config = dict(
    n_layer=9,
    d_model=768,
    n_experts=16,
    experts_per_token=1,
    d_expert=624,
    d_shared_expert=0,
    activation='squared_relu',
    moe_layers=[2, 3, 4, 5, 6, 7, 8],
    router_score='softmax',
    normalize_top_k=False,
    routed_scale=4.83,
    balance_loss=0.00207,
    balance_bias=False,
    router_bias=True,
    init_std_router=0.0117,
    lr_router=0.000621,
    vocab_size=39538,
    norm='rmsnorm',
    norm_eps=1e-06,
    tie_embeddings='early',
    optimizer='soap_variant',
    lr=0.00173,
    beta1=0.95,
    beta2=0.98,
    grad_clip=0.5,
    batch_tokens=[65536, 131072, 196608],
    seq_len=1024,
    train_tokens=1250000000,
    steps=10463,
    dataset='wikipedia_en',
)
Below are experts of layer 4 (counted from 0) of a mixture-of-experts language model. Rows are named router (the router's row for the expert), up (a neuron's input weights, with its number), down (a neuron's output weights, with its number) and show model dimensions 576-767. Each number is 128 + 24 x the weight over its row's rms, rounded and kept within 0 to 255. Numbers have three digits each.
After each expert's rows: a language model's description of what the expert responds to; "mostly gets" lists some tokens that are sent to it at least half of the time. This comes from a sample of Wikipedia text that the model never trained on.

# expert 11
router:132154111111090112136084126109162130143121136131133116172137143113151143139176147140122152150088158133116147129146149128133154115162084107105095119089139133142125091127113123146116121132170121155156082109087113108139109129069142089198104132107162120138184078087090153109137114143113114127086153127155149117127116126094130102141129144161126125111134115126063163125160116151115156114154099111111138062132139126120096100097152091122131117126085127167138157130097071159163151142126116141089132074134119157110139111111168106159157149119120162139108151162130070137155124210114150124
up3:075115141188128127123108140160138116136091127136135129139170151137170093122111130123083111134124120154120093119106118108140069124093114114142148101173121137182149129164077114126132082081126131114123102117139124147140119105133089138127115130174117164130150112155191132104113111146155134103105106140122125126136099163101108162094145148127117128124106128147094158132124123150100116137131096125153131135122136128128166100170117183113074127132168110133166135126112142157144142118145088132142131103085181068171144100091114104132126106133126169135100129152166133162080134178139157146
down3:158141161148124133150099132050154114132120142103151183150096157150166139157119148110119119115120149155127123153129132138113150126108109122116107128145128144131125094114130077189143115108080133130122145155148136128132149159110123157113114093185116137098129148157135116130116102113133062131122140099105124110147120172090112136131180128140151125122124135084106103135105132120121109160154127129129153136108152111163123129137146113155103132132118179142156132138094183149136154115139171131082092112137175116121128160096154103123127081162177093095099148128126172126122135132140126137
up4:109140121137134169104136119161107135115175121141131171089113128138112123156143104119086134106066161121139125146150120108124146123160124146130164124157090134079102120125064150131119118126105141108108153170114159151147101117150133143164148161118101119137123180145107151188132127131116136123142169119126176121117138107094135099141134093120122134094098117131145099137132147124156138121148110119157170121137100140160157159112073131119141120125086108149138093125130090117108125095133127131114123148128140123143140160146129128145184113147123178107188118146101056123168108131163138139
down4:085181128105166123059160102123128123094104122100103163109118105118107176113113111139174163136140150113161156123109109143115115136113125141125154095094087108116145128114117160188066157120141156139133138100135122164100105109094155155090112134098150122146164112145135145150157148138062116107108151124149137084113113077110135073104143104194132119142134171106130190154129142091124111094133106135163152138107136105143160152109133109171141107095096103119146129121138148180125156092131145104124090123108116100139129106089138103124143094121101172148104125168128130101126138168141147134
What it handles: Adjectives and suffixes. Descriptive adjectives and word pieces that form them, mostly in scientific or general prose, such as high, political, aqu-atic, positive.
mostly gets: " high", " black", " political", " free", " human", " common"

# expert 14
router:146130161148113181131123127146137098140101118115126108100127158097133124102126089124127130134142121131129122099114089097109121130125141110108122104133142180101145129128138124106123120131127132124136149139142112158141201116182151092124164108141172142123137130149146125111089142129131125105141099079156115135122142122126071122145139133115123118140151117146157124110082151132133144169069141183134167107175138149172117104119076144156114169103157100107108102171103152145107117138118117107133142094090144122112054113131112123113138158127080136133138090156122145096077102123146140086
up3:142115154126136113120078185121069124142105187174107122155135153105163074116093068142167154128121126090138149115114159145165093163149166125065141127154117153129152146130096149131139120142132129103129122118083123115097116166155100122125111122162159105119133095134102142137108138096100116077135084157125140132174140141132129129097101127134113081133160099149155131094079133141106137125111160187123123152137144151141106139092101128133140129154145205156126146149156165156138101141125138099137138141130153141082180147091134134114153114112132183135145141150159173132123128109148114150
down3:146085126127123126094104107131099099135134097105146093130126124123163141146099092113127131144106105113139147144106091129142140148167117121136140110153146164162120143109130147126143096132124074141126143151147130141126149130168166112156107126145126118130134126117151167141124091130155097162125095155139083089109105116124136112145108105127139091120125136114120141122115124119135129090120162135154137127117149090108109151115151063152142126084138140119095116089178148105122167115149163145113141158114094123121139122116122134144155120112136110103128157137092121119142100147129068117
up4:091095112093105054114103103143129095135161130100150139139090142150123151104142157108104124155144159136134140136144139184096135154134183104162123122142136124113146099147140141133110167140128106138136122088145136148138139135141155135097174103093112140131132123129123126089122145125111089201104137145083172120108112159111127101141105165153128162118131125085152100083126086169140115169106125104148169128146123127110143138130139084140158131121141142130120118142171101110111103108132153138142146104129107155202125125105121090139148130173160109091086114166139101097119088136106129108
down4:099145153139133142122158120138150103164115095128103090127122138137160140155126174150169177097160113132123096072082066090146115117061127173130155131131123118096140135130119098130158146091123162126095164126173150115103088143151096122172111167125161133127120132147096093113124127161129121094134106170123175130137168110118118134150156196102100156138110127125129162138080129144136158088127161107129171113146167116126152119074145143129100125133132128154120117098106120126142134130178089092098154125125202095153167132089146136188143118113144133130119109126079061147154137119153166149
What it handles: Sentence and section ends. Periods, paragraph breaks, closing table bars and closing == or === marks that end sentences, table rows or section headings.
mostly gets: " ==", " ===", "% |", "\".", "ation.", "ing."

# expert 15
router:119142114191093181107125152122083134131141131115132158139101141166126124166144137139134066124135142095115141116137113108134156095122123131094134153144136153123143113158192167135154164140121081154112084117073170080190140126142179136112131130155139163091136131091119118109131127114075143085156145098144105119166143152105149116170142102102126117168204159087138135144140128116119107145090143155072145125115110101143122111102115100197131101126144134169190140142155182137137111118099145112158141171130156145154067124156155171151095110121114144114151119132150190118119150114127176138
up3:160145158127150087154110120096122069144154121129116131130120141102087097141132108137148147133098113164124125132111132167182110165123143152130080098086131150157133138163126134108127087150115131152117110130131147128119131148139124122123117119133098123139138128113084125112106095126145110154127137157110114114100086115147130155106134130159140140105142116156119090129127121096109119135172160099129101120123136107103139160135112118084098158104138120166134154151140146171124100165114107140110115133129110085098085141166097136134169172138168117095148109098086149122134134122119128151
down3:129134137117124122102136137083099090126091131144126117132169128123157081125138136135109134096118094155113159121152137113166109147136109116134146133156087084169112119130125169109128154167122123083146167212154126108135117143153123141140106124148131107136142130153142156137153131076130134120168101114138094110142105159114142131106112131145106117137149156171110132108121119154123117115133106096126117125106125115193133097096109118097152107135114120108137122140113157136118154150112131134107131162105124106116142131112134136118142114146114220139134145128122091144171076205168133114
up4:128098121110161085147144100127132162150108109089141131137180122098116123110153118148134154091159105162135137127119147127135144108135102117128112162135091114149112103136119138158117126138161146165175148124107146140134133136136136100122118094125113155098169156114170141181104149149118151131139095161135165100119148148146154083124125163148091153118106098104161148132160145094117123117101120146076129113141160171173108138106123158148087156146109102133143150125105077106083158099153114121131121128099095144155159071122142176126121106098119135155130108151117151158103129118087147159
down4:156143120101126152120203099082132115129081129148090126108133153163101134128143131135090120134123155140081104116084144087111166132144139112118099127165122143110137119162110161130100083119126116102125108162115150168063117120109156140163133081112116079129116170118135078125125126133112140125111129128125093119123138087147110102130105152123146163109083086134096136101138152099117136110167120135136152132112112158129131138151155116151133160110131105142102126143106135133135129144094103135147123129144180137139147106151144109138156110090153141149119102179139119171127117118127177090
What it handles: Table and list fragments. Digits, punctuation and name pieces in dense lists and tables such as match scorers, taxon authorities and band credits, such as Rang-ers, Viscount.
mostly gets: " Viscount", "usic", " guitar,", " | MF", " | DF", "IE"

# expert 7
router:106144092157179107109105117107136161115153102087118135115172134099114127096135169110089149141129143102145118106144132143111136140162127144170111162125131116184147095074131147125123125100082153120122153138119131134140138120144124150173145115094134102144092128124102164132175156155143129132132100110160113129137124135160092131146160135085152137154115139151132112109135115173113110108124083128156151104113136098134116110146146138166108178130151109109142094091114130064188122144115131126101116112126126141124109162108094081137141134117126122153070082088119103125130114119137127138
up3:108107106126074111126133147112116147127162096140115154126143171132103117145139110128118131126154132140147113132153092124157106159155132098086118147105103087145128093125142119071163111110117089130156172120165126184134127138148098160104188118145106143122122115129135108092119169139081084121198113114120128106204145119058112079169095145131172119160113123130091089108114086116105146127117137139120153113126144146141141106104168141145128140125181126119114103138139131086112163114136130151119103096065116093093141100137167088085108146132139147193161132157116140124098126081131092097
down3:079120148166135136121140137158089094146098108145116143153098149098115136111149109172132175182105127117131130147117121125115145125133123080153155156128137152144131135163133132121120102092171125100138129123154159146093157147120132134128071098142127136133106128138086151132176111148132150121103143096113169064150169128087100126138139161126096095150146150104147120159072147136147114118082125142157163098138113105114122135104160136131119090139117138124089134135138147148148055144152116128116121128113152112115106139143126085146112148084119141128140110141123130135131127143100089130
up4:148137155125148110119134150122106100098111116100105134152126103173114097130095148104119137109062148106117114074092107166166181151103120162086109130107146123119126114150071137156152132152205144127107147106152162143145157103146127135121142150150107151153167140158186113143178105137154111090123137131159126128127152111102120129090147099098113134156128109113128145101138152136143119146118084147129116138121158104136122131120139133099146141148168145092123123128161142136124114154140117148106166133107123132108108158127118125114130127124144105111099139084155129140141096134128109130
down4:104077151185149090116165117090128174109184128131087156109140142108115097092156137119087154126136131128138145119140131125135137161111090131119128152113119133160111159120135183144163129153098135123119139125095088113115169101150117127120136132148147088150141113133125118118114093156134117129150108091083163139122128124142142144151128136102145107144141181132140144133134108121152116110113158150135126127094150109126143115094103126119103143138100136140098119110093172074116132123126155133118080085083144086097143133125127149140131079108127143137123128122071087128153140092107100155
What it handles: Common noun heads. Common nouns after a determiner or possessive in prose, often roles, kinship terms and works, such as mother, generals, director, album.
mostly gets: " director", " President", " friend", " brother", " daughter", " president"

# expert 10
router:118134122113125163154137141161137115109163115153136147141147057126130113140121112086146151106138072104146102121116127088180142122130119163063154151148101119146146173129118161120136100102135160131133122116129129168120140139145114158146115116168089148189159124151133102145123133137147134134120145123144115121120128083134156122156118108161097077093129142147142126152102153134122135147151124173122104134140149086120149128157085174106118095114137126153103119155141126137068124116131156121144131134129179098137114178175135124122128163111094136137125135162145102077125139117070135109
up3:115092123156154104144095132159146101134158117119133078123148112142166142128146118150094106075072119116130133143173117115148163162117135109098128104122096148110128178132094125125157159087111123140107149073104124117137127113116158131129170100093090141124157127100129131112126098095162152112156132137101135151081099129100109155134132115086115135108118117147120138107148105071146161131133117130138143136137150129179134139128130160105096106124124121110135157127116116127161127156124141117156137129134090128138120104084081138072126101146105158165167143104115102096147136125118110158
down3:099126137107072067171109115086117117125157110126159094090116124112100120117094134167174121172062177098113143114096172131135114091158138118121186165166082118062143159170108116104109141137091168135119145154148175141112132154132155075142145117118139108175114151133057111134111148110151109109128136130127133086132156114158127141155137143112169109142105128139110104087125105125117135133137164134109145119129118146101114147140118142148097102155136135146088127139122094112103115095128102129113113107114123116121117120149152167148120103115121071139123173136143164121153142127105116136
up4:142116125134155135125145100112133101136136108118110092144132144154119143163135156087121150076097157146105118129139132094124129153197179115149146171158129115127113143088137125121119135165142123152158099122079087151107100153083128099138124149096131112122151102135142080154121125113150127158158131185127115196139140124107160160093126181105123131157155106172095129132152132119152098124116136122153072138105141115097121126164107117137141115160084137107140126101108132105113097081108172165132126134113101091117162133138093097124114113136111140142136129107131153104142118184135132090
down4:125140145164100103158137112115091131112143080119125125166135096143099067138082173096102085169112127151162080133159117120119123118147118133101134162115130158145108145126119091144144085185122105146089115117139125140150122198132141163123087129140117158110134123107090104134142137138133121161127114168150121118151116107139145155146126150156144138096112113124114111086102151153134131110103129122172125126084115130153120110180109119116136148157093141100130152141133105105089121113149129135108171102140123119113152108172117124153155134094123123146064140122131116106119135121130092134
What it handles: Colons and unit marks. Colons in clock times, URLs and credit labels, plus degree and prime signs, dashes, and goal minutes in match reports, such as 18:00, https:.
mostly gets: ":", "′", "  -", "    -", "):", "°"

# expert 3
router:152125105078096121165162137145159124101129133111118151179119089160112143142073130104138134097155158160149124141129141140136159109107192074156120065123022161108116119126123101183101103152095125157148111130104115165145095127128098130120156153120148129112138117125074135124067103162145146129122149122099115136124120128113110121118173127116115113102105122110109135113118130099133157125136111144131144172144105155124166139123119132132176123146116117136105105153147107106134135108121166100128115136094131074138164114130133163102152105102134104117161174149110144160090114121120152141
up3:147090161121132153135156138124075107153087116135149108125126138099136173143137171090129142079108150131146145155161089118160129183160178159112149090095115118115143152081163148138106125132064164108131201137101125147158150122149144124171154178118168114116189110105138118183138139156170142126115129113119138155096114125109158110115092114106138158125110114157158146122138137126105144132161157149154144137124137102114106131101087114171143134127128133185096132086150130128126103108154137133157171077136166128131148125142129138147134127119173126146139106090134165143090153130134140164
down3:096145146156179160152170096145130128103087147130146119090124112114116125110105118139086129128145150068108144148103164137147154136149094158082173163139057149127095098145111139160117135131124157099157120147116118126133138138134145072139152117118130145133173105119153145103156156186139082126101104110133137147120119128136139134119102099143105157152171084078141112168164145121164112088137123155116138164090145132138173142127160113115142116125116141105163146091150113155165164114111135155168143140136167165144149160111141091128103113176099118138172064114117073103106114112123127119
up4:157092142078113112100168107106176127096131161169127099098113119165142121142138121086118149091115161152157155138152136126146133093099113102123131109099139158158136125123112106160132157126088093148163075129173123130134112131092123084103147167128146129091076128127125152133143144123141144077127157158150145103138115126125125146161121110118163098108111134102154161136118153097132114051139106123139151134187137130138080116131145132104135154122158099116125154127092090190136122131131149148124130113109130132088098137156139149128119097106103181152127157155141092130115112077132114124
down4:113115122125156184149168139114134124109110139119122115179092145110118190092123115136120147124138148166111101141125142155120098105103145125097096143136150103124160128114118158113093158163084145172119112122127122094148121116106127134112143125118120147150128114127156142125105148136140111094143158154129134155119106133117101185160127090127092115180114134106125109130156130122130107190124108153115136105108143155126097094151150116140114106085158108106145125166127098128125153089123081143142082099072143110115118119129134094175127100128127137111119118121140120125139138094131076128
What it handles: Personal name pieces. First names and subword pieces inside people's names in cast, roster and lineup lists, such as David, Ch-and-ler, Seix-as.
mostly gets: " David", " Jean", " Hernández", " Josh", " Daniel", " Jeff"

# expert 0
router:153156148184100101087153155130141104173117100082153133129170110131150112108108122108116117154054127152155081116143107144131126140135153088079116140102124105069125141134108081130132169111112167155142134114126158097100135125148140127104120112114159140150150116072146102150128123139142108145150133089128158135132141169119142112142145100142127119101102098106112130138159153106109146153153120063127096187108133127148117084098108124130120117133067116125143143108126121111078125158109122150151153122117089101144151117141118151132096093148144075132129133124123174126154123098103128169
up3:115130128115091131140158128155117154127106149083125126127107136104131113141090153087147147088120159129117078150170118126123132144121155116120166156135141147132101111120127142131130099121116145120105142123104154091166149124124135113106144134108143113135099123124177163140112127138103155116137110124130149122110162118165102116108143136161120116153166128129149112122115111132094135131157085106114139150112143081093078136103169174128147144118159129112136094136165159141103151113105149176167149119124117095164133130142104097126143103159138119136099182124169111116122142124107095136
down3:122111159146114165131147165126145131135079121154143166147085131144135129143153109108156128134119118139134138133145166116124122122130041112132125154127157159118133124096104164156129177120105146083096133103139155121164135102137132140123120143089131124093122166135141140126097159095125120127094139135109086170114137086095128149160143137099098132126141087161139120091129146111117143147125145078137110158112080109140135122158101098125140152154143146115134132108153102118147159091141157156130164140163128142151109087146171119142111186123146145148166126134098121109116103111163133175
up4:079155110148150127089141219127137114140127158099140107128105143145099123140113120114115105151114133147182138112181128148161079133135088113100110106164167148145134106151166130150113110116092110165124113103138123135120140176128107096109098098157085125125118128110159078181143108094134119142160109158086122167103114135130105133173200135069127140107116150095145132120123143130142128132148149097112142140147109147165115111133124100149125120134106108147122136135108126118217131189111115098123145150101130100117161096179163112134097108122160126148149134133124182142104145112123141118
down4:107086136164151123124139109105125179121120123141121134132133111121103122104155122139132094145166169108110152134112165139135122158100102141138132196131112154131061132147154139125123116129090113092151123178076175110169092162107093118125099133086123152130118101162108070157185152177097160105112160138116183128132133134124175102122130112138128116100112151112085135147119113116196110112152108135102117107165166144150123107147134106100080116145125145119128112141123175126154136137134147137143125099109117105111110144131162093111126152105129079102125173140137109121134127121127150113
What it handles: Quantities and table numbers. Digits of numbers in amounts, prices and table cells, often after $, over or more than, such as $300,000, 8.7 km, 64.60%.
mostly gets: " million", " $", " over ", " more than ", " | $", " km"

# expert 9
router:097111137100130146139133119099111159127134123134153128090118124118104117119125097116129137134160093165119137120163129108162127130114132178180093166155137089165120125134128158121134109117120139065151123162167128108186153123212111105131099138124110137148102151142146164116139141097142158083115136149128111140132111109125112126128119188099158143097090177102176148094086110112121090127101133145142101180131135111115138120156158120158131159157155146110126135119132161085126138162135089148154117150195179121133087153105134138109143075155145122123034100087087080133128128096150145151
up3:104072091161141127123139129110145127112147137126164146148157117143143120098127117129124098126133088119110110131106117183091110120139105137122093109165129149156119104134089111145141109094123119136128163157136108138093132121107162149116130145155140084110109136121130111159086149128140129153131104139083144100157132113122139102073100117141129147147097107108099131075117149183184117160124146094093138123144132167124157129157142117079106140147123121151091134117129086137093104128151141111101172115160123125148114162159167136155181125117108165120064114113121096113117140116160079071
down3:148125106135118131158132143169120112121139173137103118101130094114123123118140119100146104117125125146128131096138109122120110129131143144103125158146115115120151116120111083139146118091078084145121146103147058118124120134115151138120118139103130125142131138118157163152133101112134179125128166136109107160121097145147200128115131107153120152150088088146113092126105102108102104154110174146143158145104166131083115100116132121189124148117156088096121150114122175171125137099124143101121152145113122144113109118113143103129095153110162164098139151087134146132177124145148133143
up4:119108123144124153106138100126147132115115127156103133143143113146133168159118123139146180135137119145111104131108074127126136145064136129151079122149093100141113128126155115135156099116159124084091176171141128117136150115113162140123102144114146078099129134159124085129116133147131198115086105156142116172100104119134100116117098085160118114159129115144150133128109068141092106111108129112113121124144173163121118151170144129128125108122103137172115169152125095155120106154131091128122131140114098126164096124134148181120152146119143149125136101155096150122096133144154132111
down4:107105111114132112164175129163156132100122120102134120114128130148173146134108117151097106162129123128122122148131120105117108126107163161130107150098118101128110122148077160119159096099197142147164139149171150130114138110136110171125144145153110112181126148122130140112131172173129142107080093146135122144115087144086135128148077122100117076138126096103099152115114148107099152132117104166104122105143132117153120129111104144111125168156157100160147160118149113105129124163131097178106148125125134131152135126093136134079151124110151123102132151116166112115160142124142131137
What it handles: Function words, clause starts. Articles, pronouns, auxiliaries and relative words opening clauses in running prose, such as the, which, he, It was, that the.
mostly gets: ", which", ", he", " that the", ", who", " who", " It was"

# expert 2
router:122147119126141131138126126110133134139107097181098119148121110137135081137143127167125120139143132118158119105099141143130117137112101131111140117135115122132112134100128123178144191142146102140143120159087132084108116122136158117107152134138130123103096116163128070138136166120052133144141081201100099111130119150115139145136117143164117167141166084112100134100155134139180128088135143131126106073122117170125164126110154090128086113139083105112146161147133106137123101062162109135086134143123147099102112096095112127195081097135139127131129166170114100114090131129170087120
up3:120149104131101115131158102064110110153132166162135126157154120151093134097147164094113097077154137154125087085144099119103109122160125095140138151145099151140126148144099141114174104126116150127125091106107171125159141122089138132121136114119079097114160113116131124151129165119112140139111129153082135132081142188143136137086153102136178160117118090096122144127089116135102146140107142158115156145116127163136172105144121113145138141120139136142143137143102154125113142110152117088126160143119117110117149103184127086146077157141196109119170122121134114104143095168109129092
down3:147176089132087082133108129139107097176142114111049088121144151134145138158120124098149140100123127113131083154097093102163125139121095172126113116111114157156134100132130125140071126141137106127090071102137117109110096125141145135095169146148107117149120127084101142104139105138141133137163153118102146158108134102132093150158114119123126132108133124117105126119106133152131169122120143128115121148154135165110076115117122109101132143109146094128106176159126159153084108109095125167152135128169093115152135133137138088143171131106144136120152161122145150129109135116134113095
up4:114137177106130110162084128127080170094146101148109136166110122130149112195116085116096124092134160125118114110141141123148119121138134090093117151106140132106103164125083146137128154166110155117171102126148134159161116142102106154135141124118120088090116131139127131113143166129098147147089127126112118124114117129104133098171131125101075135143104124114149155163148113146121110150147118146195144121145175150131129107110114135142145157107146153189127129108175105178104120099155077143133132137109153094114145139092118123176117120128145175147100093112133141149119111121113079086
down4:124155145122099145151123109118104142087097129135113100141128100146163096165130070117115128149154138135105130109124160149123050150104142130142120088127159148166127132142095159165101173154123133107134108147129111144093133170149139123128116142115100137113162101145086111120127107153154151145092083134107132139113096124125126140123139124143111154167110130203143108123153127133119155124096132149097135128100115147117127129139148143061105156093123131121106151135084156134099102111127085123184141148129148167115136118080193130175148118102101131152132116081100139113150127117127170118
What it handles: Table row starts. Cell separators and first numbers in statistics tables, census population rows, medal tables and seeded lists, such as | 1940, population of 6,538.
mostly gets: "= ", " place | ", "| Bronze", "- • Total: ", " / (", "| No."

# expert 5
router:111118167157159145132105117154125127108082119109110132150125158113126109113144138157132187141114117151118148105145072141087097183111093103133107135162134129132102136136161079052133070147094135178115102161194128141117135125131104091079110132163134102093100122121094134108138145162134126138130132145096126119148143132136157151075112108108120129165092098126134109133171114135118135170112165097121115096145115182138110125146124136156142087131136144121145132125140136135109139147148151109117101127045145125106184160117122123138108128151117093120142111109169143122139122099103135122
up3:092137127156096125123129112123090158144128115129096117144120162132121131154111101129115104089113124134120169093088093132149136126100118140142152165091135107119104108100113150144105134161111141117130131119136128161109149134125121133127158180153143110140111136152192155136101118110144118124136147124128116096137165121172136147154099095146126179098157117110162135130130136119123108098117146111123129037101167128100127127151159137123100136148135130122121090125116105102113153140105132130167115142113140153147140111134126130111101163096131147109143120127156122105084167178117132113
down3:127135135153128129084133160130135131123124138114140157150150123141086078146128142169090141092141119137122143110132158102106188153120132130083152141123165145120141128116135166121143105135118150151162135142104131112132103090136137124120098139135095132156113124139114125137110100130100132116134131116136121131200185092132139101147065100147134108143100106129123158160118140126170148110135098116144186074158108116108129116130146126137100107162098132189164152158098105109119163143150131187155110111106107127117163096110122108108128129156140145150119109132178090104131129107127081133
up4:159103150102102133115166137126150141131118157125139140155142139113129120145113136111136127070081097146115171130130120168175125161147147121101139134120136163148179142102101116101123106114094100148107138095160106146151126145171104117129118075141147157113129140153096134174129157128119143144112144143174130134143141166131118085103126114094152132157113106148148146097063118148120116129113119128161118081091150161097161116122145118152160080132126111108124161129158142107076102151137122117106126153127143106118150161121115110120095145125080116125126137117116165126152145125146104160
down4:085137161139124042118097129119150144186139132104134122082128109150113086161167105113141124154139129096119137159136118124106083092155108119131161133115126071158128093134164109108135112129124068146197153111153113138084144126145111112103169107122102134079110156113137128135132101082132126148176088166124137139075198121187166111132179124142133130148111133126134121159084153081101115128151102138116132136145126120146138101167149115081067115117104127115096123182126118140163083112136125102083118153140174128136114131132125148120137120101188113126126096102160109119124120144135107114
What it handles: Line breaks in lists. Line breaks ending bulleted list items, infobox lines and table rows, plus section headers such as See also, Born:, Scientific classification.
mostly gets: "==See also==", "- Born: ", "- List of", "== See also ==", "Scientific classification", "Personal information"

# expert 13
router:150111090106135089167148129136129156120136178118121079149115161138130164151125143106121141109084100089101123112130128081131113114111152084104121107100130144166137127155160115127125137116152136126117122094127136169146111147143117123109118143105151162113170175119084111112132152107089126125060124184191163140095099140136161143156126139123093098116135136161135145121125143107091162081135135117149145148102109104070123141130144103121114118122127130104145172098136132133127133112106119129128104147114111130132122083112112118165130124118128164135131173178088151171124117157135114131
up3:137150114133123128141145151121137154071106081142171139144079131119137162139144173142074103122096126142166104114134154109100146144102163108101147109101080140116142089096142138131114123169137102161092087108146112099101143119094138126134132099134123131145143136083104122108113079132112136126118136092182139125103063149165127111118110130136103091107167130128086155121123122134115096125110107136160068167117092127102107133154143094160124141167116129108127087122122105128132093135102112121124122110086149079146096126136142116146112106127099147106133121148118142138172140154117119114
down3:110119111128096138157106141088154161133104091123117142114114110150115096147164130148097119105135127156110109093142111118142141132110123145167082144131098108141113096136138143148093191114184107171145132128080160126125090103172136135145100164099131132131177126109152127138125157144147123138107114175129141106103081140084130126152105117129123084184176109127085185120121085125113108113177104090072122113097148179137140111155196109115169114125151103158122144138117131080106137106126106144138116149119127114140099133080107149091108118200148122127114137117095077141129115127099157073
up4:127124113116122135162102139127188106141184104125196115109126147117123131112099151105108121064121149069124143109111109157113114075093138115128137143146120157127107126138075078148105094163135111147154104152146098144137094128109105107128123115124164140082119086117115161147161133135129094117120107166180125119099100134118147150122119156171072094131137139165140139108166139127142097124139098165125135143090114139159123130157114111142132152108148121160144156125130119132147158130130121127143164130127106108116140172122149123135106146141116115133142145141128142139132056109081127081
down4:131133112122109156139135133136157154155087124102142115112127150136144097130132104141155147183149132096117123074168178161094164136128151150119112101083133160099122116134099105109126143136128113181143128131094097163168105116108122136156130137118126157141143143103141102089159126097122097118091109174123105148147152158096110160114178149110158157132108151138084169101151106116117137095128106131159104105137084137139104089071138143126178108088146134115131123117158114141126115171117134125110106133108141161121112136119121132138143144175109078153125137118149098145122067128169135171
What it handles: Foreign name syllables. Pieces inside non-English place and personal names (Arabic, Slavic, Asian, African), plus years after birth markers, such as Kak-uma, Polt-ava, ā.
mostly gets: "ā", "ī", "inj", "ș", "iang", " Syrian"

# expert 12
router:166128141122098114163126105099125113149143153137124151098162092139131121140115155129128145122154129128110111151095123150072159092133132121151114116148141134110133101152097132169138151116105175097106189116148110157104122121147099150150113088107103103131125129165155184117116108151167139153142101134125120117120126132142133121090090105114159120111125134151141128132126137100130129150130127121128130137149138149109113178166125166110129107111108113155083129129117105136132131125188090139105122122146148136123124143120117137109142112117100129125087149101148131125115155135110072102
up3:118134105114142104096130119136164143134176131108097145120113148110100123105174185169125138136147159115158154116133127114091140127071094096129139126149141098116112122135110133100101133119147183093100184102120094161129126131152120185121147135142110118102083108160104117089174114140157149162164106148142135153122155114089105119146165133134151102134118126131142123165145153131157161123125151099114098161194098140125114149106147123163151135151167143182165124091113117119142109094129123112164143125136113141080113093107098117138153171134120145125149124105150147133136079101094152144
down3:145133141140144143151148153128140119182149117144118098136188098128171108154099078150178105078117177126115123125128126162130117136162160129126141128104098183100108107101165079129127143120129185110151082121107128112131160109106136108156137120148169125100142145146164121119100106120114103130128116115143076113087114136094100161125126108135117109127155138148124112112154178072147090146132115112143105152146117181150121169156093153109135182153123158116172139105124132138160116146161130130107113139120096103160088120109153123107157129141160130056093109171124116139145117160150113152
up4:095098132134158102142167102132127131129091141131125145137195131081128100126116149188157124138136156115139117111069144137127147074121159118157086161110147174097133139159106109132125122121146072103125157079120163178139105103098135110134145152155129090096095160106085111148122117155136120122135102106121126152135157110149139131110127135133149132139103125115123125137154095135144158112120100133126127143152120153098117150125109094136123154120119101136133150135111145115137129101148173138148117121122104117142154150134142126111132151128120083093125185093081170155137101149118134130
down4:114150155080167118097153123136143106123146146129131154148127145129117121150108103109130101148112120132143125146133160136074112107106115143149083123124098153152130162095166173085099096120132093162122152187120127211164054127136140110102107129120143147149116145105148119110121163110099167162131079129129112176116127163130103096123143129138113116156103173119103167129106117160136123126101104117176129092098131146115125095113141122144121119146128095164098124137076128197164127155096114117140129139139145122133140123115144142158110106132112104167125172107148115115104111102149106108
What it handles: Prepositions and infinitive to. Prepositions, infinitive to and verbs linking clauses in running prose, such as attempts to, against, between, would, issued.
mostly gets: " to", " for", " into", " against", " between", " would"

# expert 8
router:099145109134105110120121112099090113119127128180117124108086145150129144128085113162141088160109153115135168145135152100118104137122128157126139123123114155114111131156138135109124161135177092121126117131111140081107104137091148153139124149117108181095117127111154128136092103106121125126122150130107120147125124099166094122105108118162141146133128048116078162140129129100100127085126090138079128148113115127155133111118130158048139117141107162091141095124126172132122139099132162106114130130140102148100124129108168125078140135179164112106067140111123123125139144138146167138
up3:083137162138206114148107135107118088103116097159083120135164145144155141128101152107140132136158134113133096135132128123101077118084131126164080135160173138106121107137128140100124115107158173135151119104165206126129146137164164137133129089160139141152117160101131149152152148109152128140109105144171140070111132103157118135095138157189131102143106098116054171115107121140162161163108141140088136120152137143135101134113115118148110155092117067112155135123163101115130143102151105141138104167112133109113151136157121144172116131116162133144161091134112099147110133146171112128
down3:101126125125137132135117076202141120129158124106148100139126149145087165132137120150133133160098139087160116134169088147119114163124115110132116155106136103149116182110106167143140157119154108091152128172120118144114178135106163147132134077144142117100117108151161121093091178117117093120127113094167156142099134149157112117100131129127132137074123162179137123115117125120122182077096161113111157146128161140069115159091154104160140116179113126150165139133128098120121167159110169160103134136046103139088135151146168142134125111126127059113119106114122138138119095146143119142
up4:161154125142121150114113177133142121191170169114091094091100094167141118120100174122154132153123135105123135091101118137081130128133103085130127170104130120106143139099151075140140140110144128123168144140125175104138155093092089096131120158150120125091135161134133089113103115145143108126152097144095153121127131117104087129108143126114131108116119138181119135142101149135119118132162137142102109115151098118160148145114118088154125103147151092129112135103113119090125090081117145139095139167131142129114141117123132128111172103142175166122088185133108126124066138121114122111
down4:145112166137145127123117133127093080169142110122113116098059129139118109126112150164115160155176162103153154113124139133124169107144113110130132128151126132113101082098166109150121137164078128116119110138128087117145163132147099160100134098156131163131158118163141116112139137137123117142137097132126098150113120152102179121158147159116167176152144131156183116100138163146114114167136092073161147142134105148079113133138114113115163116112120135143148110135121143106108130127150161146127139172151155151098097108131117163142140082133189133116124152168152107146141159139098181111
What it handles: Articles and possessives. Articles, possessive pronouns and 's before nouns in biographies and sports prose, such as as a, his, their, its, in her honor.
mostly gets: " as a", " his", ", a", " in a", " a", " an"